{"num_hidden_layers": 13, "hidden_size": 512, "n_experts": 20, "experts_per_token": 2, "d_expert": 144, "d_shared_expert": 0, "hidden_act": "geglu", "moe_layers": [2, 3, 4, 5, 6, 7, 8, 9, 10, 11, 12], "router_score": "sigmoid", "normalize_top_k": true, "routed_scale": 1.41, "balance_loss": 0.00573, "balance_bias": false, "router_cosine_scale": 20.0, "init_std_router": 0.0129, "lr_router": 0.00173, "num_attention_heads": 8, "num_key_value_heads": 8, "head_dim": 64, "vocab_size": 32768, "norm": "rmsnorm", "norm_place": "peri", "norm_eps": 1e-05, "positions": "rope", "rope_theta": 10000.0, "rope_fraction": 1.0, "qk_norm": false, "attn_scale": 0.125, "tie_word_embeddings": true, "parallel_block": false, "extras": ["capped logits"], "init": "uniform", "init_std_qkv": 0.0253, "init_std_o": 0.00496, "init_std_up": 0.0253, "init_std_down": 0.00351, "optimizer": "muon_variant", "learning_rate": 0.00164, "lr_mult_o": 1.33, "beta1": 0.95, "lr_head": 0.00831, "max_grad_norm": 1.0, "warmup_steps": 200, "schedule": "wsd", "decay_fraction": 0.854, "decay_shape": "linear", "final_lr_fraction": 0.0, "batch_tokens": 131072, "max_seq_len": 512, "doc_mask": false, "train_tokens": 613600000, "max_steps": 4682, "dataset": "wikipedia_en"}
Below are experts of layer 2 (counted from 0) of a mixture-of-experts language model. Rows are named router (the router's row for the expert), gate (a neuron's input weights, with its number), up (a neuron's input weights, with its number), down (a neuron's output weights, with its number) and show model dimensions 448-511. Each number is 128 + 32 x the weight over its row's rms, rounded and kept within 0 to 255. Numbers have three digits each.
Before each expert's rows: "raises" lists some tokens whose logits its average output raises strongly, later layers aside; "comes after" lists some tokens at least twice as common just before its tokens as in all text. This comes from a sample of Wikipedia text that the model never trained on. Tokens count by the router's weight.

# expert 5
raises: ",", " and", " in", " of", " (", " with"
comes after: " the", " and", " a", " to", " of", "'s"
router:132146161166136134135168144128140138110119066116147138180121175095086157152147147201144145182087197110154149145058117126096118143139133093105065157132191158111177093131108078110159144083134130
gate0:114111155055120056080118118092127151130124075169125121129138166179148149106123131179132126102123136145139086084120164197118121079139168118102109070099174077146130109112070142108126139129086156
up0:115119150121162164114152139154090115139181121074089103123080117126168173159174117126141095149102120061135074059165113111114143166140125120166104136156142102133134186141134039115111167192083135
down0:109187125072146121158119113196104170137101214140143065104159211068129081168088120114116105138129102114132140129135177116096161109150142132127162162117141105187111158095133166118124086099110113
gate1:135155152111073187119070165156160093106198097134095097175123165153131142067131092133101185179140109074206158136121101111124145130129074157108172125158171142108176118124082146122082102131134112
up1:116088085145144101147137095107099111120096120127072107133066057123159154139079174103123129165145105156117089130125105133142159064115154092107114177164165078138216099149138141132106124106161106
down1:132121201096152159116085130093095137151114119143102144168152119171160076164107124145187162179121147122089140143199105093123149126139070177064098122126166146114193119098136152134099222141171125
gate2:145176077144118071144157121118135121154172101145120099146089159158088122121104103108101101115144118098112128117168154148158169141112136105124171103139057133094132105092171125108127095105131070
up2:177108103175135129181124132128158162116120131132105148141169068092201130158136161137062157089139130067147089077152100110075096133182155146177159101117101154135173125066121137171165185111104089
down2:108130150111178102124141079136122102118118174071133068121117220089154185117134119126152110126086114112125110124066140128120131098170093116097135153187148106132075135096100143128144105142138071
gate3:115158159156117116136127124139140111114169154123127133105163122119151138187147176122152167078190099122113114114115116140150134112156171062127116136085217117150164121132167136120113130124133094
up3:120130080142128161109084102066093119060147110109169146140176110104140143133115120098170126129085147111103085085119117108075112127115155090117138104096160139112144131104151124117088159155170177
down3:110148157119217160094120114080146134144114056130130112089107166097077107123111119195149122157157169102123205177153121110129131116135118068103154085173089177119142124179150086128180091149139073

# expert 0
raises: ",", " and", " in", " (", " of", " to"
comes after: "-", " the", " a", "|", "==", " was"
router:139145100085158122168137149096152166088118159115076156143106122088136127114081130156148094112129127094141108142060079177129090111106102089138155152134107132123105137088176142122183159129180111
gate0:170099162069157115099134167121118151134149136134167132171025145155084157118084106147093127128128143119148114110165101119193072062135168132154174096163090127148135130122175105074115081173114120
up0:089131165107090106120115141152116134079109122133070184168159085124157136071161149124162175111052075130146139078137141125213185125115129100100122148117152137129157097147135126160109127098167107
down0:046114226107111128083160122119116085210101086098195165088128103187155109142144145113135130122087186137142117114127096122064150108111104120143166091164181129095109104105145076186122107145137132
gate1:148189104152169136162147141047124189171134074149127129161172159115126171144057160120132150127126101118145116103093159151098187095174089163105165082097119114128089071136154142091087130107139139
up1:105177056118116142179138121114138112125151135146109148169168144128070106135097146096103130121133102161154134107078149121155143130122130123172055145143093104125095132100189113090148091128119118
down1:054131113132135105149158135135125107192125184108049044105095146122145138103193141102122126098129126146119155160149134084158049107154184154180094165136110123134122166131119134142082123132146139
gate2:110160103102144174097073158144123143160122174133172141088110156170121101143152154165172107097129105096135109126160081182087128164138144142133143143030119153082186089093132145118110069118123152
up2:170117101143155124116084188162114164148214163123114128109118108197143130145164130173088129131073155144069133174155141110094111135121095127138084097181101168164125138126135128089153091133145141
down2:111145161142079155138138093123148145149083155157112185084140132093111173156107186124144132125149150085075124095105140139125111071180154145130194153126110128132183147120106166139123221118101122
gate3:119189162158150090085144143105147156086114147143123129109103096118128183179122117083126159132112163064104116105136159112092171137119150160130138135191130137163098147137132085160167182072137094
up3:149132077133109087153181094107120173156148123109167159122124150129078154060115143069108141107137106155065142120140111110198112125126075136132087074131148155118128073059149134164074154132136175
down3:096187202103155064151159114164078140092145166112144118177133117145153086190151099110140124109132134108135194124057137140073096161180134127123147146146135078158152162161129157146167178076133117

# expert 17
raises: ",", "'s", " and", " (", "-B", " A"
comes after: " |", ",", " the", ":", "-", " of"
router:146141144123126067102127147099127130129099079128111143200148134144137155155136154153126055112134133151180136132177128188120118110077107116125118130111105126103091104113162059092127133049158171
gate0:101136118073119107153139155095147111167138159137092162098134147156103161054116131142133130134089149180075166175166158128185132131179146120071098173128111146133140130144122103134061086120090121
up0:135138105178161110097124036094118146155065079179147168173166120081102165108161148171160179187104122093147148113164138159103119126178134152145146058113116169153100190129151101098167107101149078
down0:120157146070121153099109088152114110120135138139142180126147193098157075117184108190161152194142118168105115124135103146116095112108106114169069100138049157066112173148102143130112131129130183
gate1:139136157088143098101158179101140108123154131100114137091121165114119127103048154095111118104102190080110122135116095070165118134079126140116092111152058144096114146134152110125151119096151154
up1:104081139135092159161141183152125100117173062129155171155105187147107122192163120068143093127121124113131195110096151157058094147064184143141150132116119150120139089095171081136060112071139152
down1:131133128112072124138168138144096099100184117174093119064134105087173175103094115116110097167111202143120125136110151079169121168137139099139142122171144113130167083087138143117090113129136091
gate2:096179132071107119183136116141122132103090146096159144100121144118156110142121126113098114152064139143089116170157121154193123074096141118121088131144121167085076119068096166111140135107179178
up2:125173104078129090132063134100114113126104145173158146110114105119111211136057194185138127111078122113106145107137114103180140133146164073165120097142131130138144151088107139073132114060066172
down2:082097191133177115127165130181135119128139108150151157110065111169161133127147082120159218149179167101168169178149117105147160115131132140128051123172163135153103160105145108178114173211103182
gate3:098078154084132168174120108126145099106156151106172137092170204137155152105163158141216130168107123143089132158098055089151119159124092114167092079114136067109130135109113149138137124134131118
up3:126151123080150114177108062098133080142119164106126097128116144131160132156153121106065091121146096106081147110107165151074106113144198146121130118138066156100091144162129094157103204132107141
down3:093123114100144181177133157151160114110099147148113189118136177146196148112123054149141080129151120148110124091208097126143126149162083165107133116111143162092149172097144085091118128123110105

# expert 16
raises: ".", " and", ",", "–", " |"
comes after: "\n", " ", ")\n", "–", ".\n", "10"
router:207130126094167149142086104125138143123134118064137108119114108190076127077146168138191135168051139115173171139114146122111118153169114129119110153132157224148137102149139087113131119133146074
gate0:140139150140138144169170108117111074137126126056105121128109127168091134045130092095101150151054091123180125146117154139115112210105124074149127145126139111088125101158050106103078108208151085
up0:165177073131122168198138135139118075110153153105110150129079130146108116092144127114102150184098174096134089168163130100140139154140122141083193135156126099096114103092112127135125156158099148
down0:109091127095108164143105102168091163105115110114096104161087167164132084120147133150141105215094147153132117140093107057151118122104140126071110107164183213154163136126110115183129122078118104
gate1:079124198108089117106099143137172172160066096105095080157072065175134149086158153082132158118148111122144132104189113098074180118141102150153127085112156108128185160115075115085124168116094099
up1:128169153127131110066102168172135186151115049115175075124136033201174128117099121146191112118133117116144098179140094140164107088189138125162152127110133113119132110136145145061131158078078160
down1:154111166200119082081156114120098166144080138181133122149125131147109153097138164113106088166151076137125147177128106134101097097129038153117086167051085175124146119073127129078088131133096164
gate2:128094120117161148137092139169088164075141173107090102138133148142116208153149136094099139100122120132161119130153101084112124133145164167154106097145148163162168093160157077087190151113158138
up2:134165191144139153090126159053110063128112177103117216134158162147161165143119137128117138079112094145106106125158083149150157084120096133135091155146154118120127125154158104084147092153141129
down2:128107165103102116103176151092114148083173148109133158112141102077122086098103135191166152181149118090160154132143135108112082146122140119130159127168183131126100173152122170097141168068163140
gate3:186115112121093165107120133090170149138089163112144103168131134124118098078103164103120099168143114142114164127161173137116095147147183096163174175159125115108067149155098118023142115126175184
up3:081097151076131083128095112122166152202141151116169042112100121124106170157053139114125103102138124131196082176104151134065170159139151090117174154114122151031130129102133130133155087098090111
down3:109122154131134106156114175077180115103134196046169137169067106104125101121169121105106177170156178144109105122157115173122139136085168111155108088186154111079144141079129094081138105167141154

# expert 7
raises: "0", "5", "4", "2", "3", "6"
comes after: " ", "19", "20", "18", "–", " to"
router:187103113051093113126155135115149146156103107095138098142149132079121122158071144142111109120138057132185111128172138147159127169161098122151098087108153101169028096115113093138199181087172149
gate0:044154116070155106133095092076160163190130149186132075161125158132091114165101075133119141096142105125214106169087114106134110156138169124189174134141144133113091116178132221083112086103115115
up0:108101178095095184122159131087112140110180146082097112153162104133099127141155191123156151109054114142079115148119170121154146178088114104113184135171101141105172106131134078054163143105058062
down0:124131125120140112107151135101140119123182141154103078159130159116173186121114160175116144104149189129127175093091116130079129132226171145191105104130170173071089132094131100127101156095196143
gate1:125151092157087086153152123107166100147092166158127116123124120099154105100080134123180099088116096109075137139104165099092135158121152137156147094150185102070170209081121118154124190154188143
up1:168078090160144121137095123133173087128136115153138109105132087138136111110071145147111165130128124167139059056135102118143102183081117126113158085146162118100130127126105115116136125139118127
down1:130140114107163090153175112200143168187103116106071072137092088088094186155120110076126154178142135146108117118104103129104118083136115153144135090143098100151121079108148118091119144086102152
gate2:103164141144119171149071175159117168136163146127164113199148092067167132103139212192107112179128164134185104156121138137133127141100168122165156129116107115062118077177148119156133149143138130
up2:150125140147148123083158163134124094097087105091109126131116108139125088135153125170164073156173138111144155093156080130153141162067123125133149126185136146168164119127173098072098091133126159
down2:079125094178132088134094134133145117096116059068146170119113192125125138131155140129088099177190099161163089186031134098075125106114089073105102084153139110140114074172086119106118148090095100
gate3:085067133113158188106096121135125161171153110115177108087152092062164169104167147170164108163092155140105132158172160126098148108148126105131145138162192125083172102204149151099207153144141140
up3:134102125102152104061183134106165150180102180055177084170112104129090194174095148149099081127204128130165171092123069112142106121150128136137110139115151130159117128070133122177068121110112126
down3:162123100128062095155130156121067155107123164144148125159110175147096138117108090111059073083125111155107126174092136123089173167098074056072129056077171113151143072144139241098153132115160137

# expert 19
raises: ",", " and", " ", " of", " in", "."
comes after: " |\n", " the", " a", " The", " \"", "===\n\n"
router:134105189081129194095119100091105151135142124079124055118110114159155098085070095158119065109168183139114181154074166143135150094196154116149085084111092117139091117136120124123120160144144093
gate0:136121170109088189091153145093072093172174085104086150137146161146071141116076144141165135131091168113133113121110182142129196153122135114097104087133138133152114136104068166145147157077124100
up0:148159145123111146117147171141139125097179108059117150142151134092136164184059149132168128146107149110077100144100146103185174111093114070098151147103086145156040133136104155127137117116098088
down0:162145161132038194136113113106121121108181097124110159117126135129075068095093162145170172142103179124125076127118182163171147089111103120084113133123102124163105166082150178125143184092121137
gate1:107159105132113135098135134084100138204128124162188104111125124137150097130129122108088126102124182101173183159068161151145111120151099118103133097116141145138213134114048095130149152192145053
up1:100074115136107136123192111121079140101173107112104083027182146146090116117123121076107115092136138148121131116177097146092157100058091141097110097159129116148106086113171121126097132159092206
down1:164154106102120097096148086127165111089170124110036191114065150126220114138109112159198090163067064172161124142132136143087136083124143113143043161131136188115100170133107101131118185093136132
gate2:170094146077115144102093175082192099112133103138147167149135136119111125186105127072152180093133149165153148141152114137079046143152176149173112133141097116143197146107076139082146154130138107
up2:123133140078103146107094132095143122123145143121133134124123104124158103102093166144122129178165170136098134136114116097086066114111148130150142145147111090159165140154140099124128120164144140
down2:119146090125071115101178116145120087109130106180186130137107125193069138154132104132086210072161138220126113152167138134117115167099088149130084130167088105138142133141082117138053060051124142
gate3:150093113140129113180131109108139138171132097118152139121118088099164133147108127154136134102131144086179113091152118057146123109092184171173151164158126139122118064123123117108093119139091130
up3:109111172135171123087140096152133095153159094123136140075111119191146142084070120181105176129118146112162091161113061082173113157238136114120160127115153129146055088138113099072147104113118110
down3:114145083155166111159148141148125090145038139097112148169147116108090141126166137104133099127153162105137089144214126117122053118099145058115078084186148145097154153144099156161117146180123129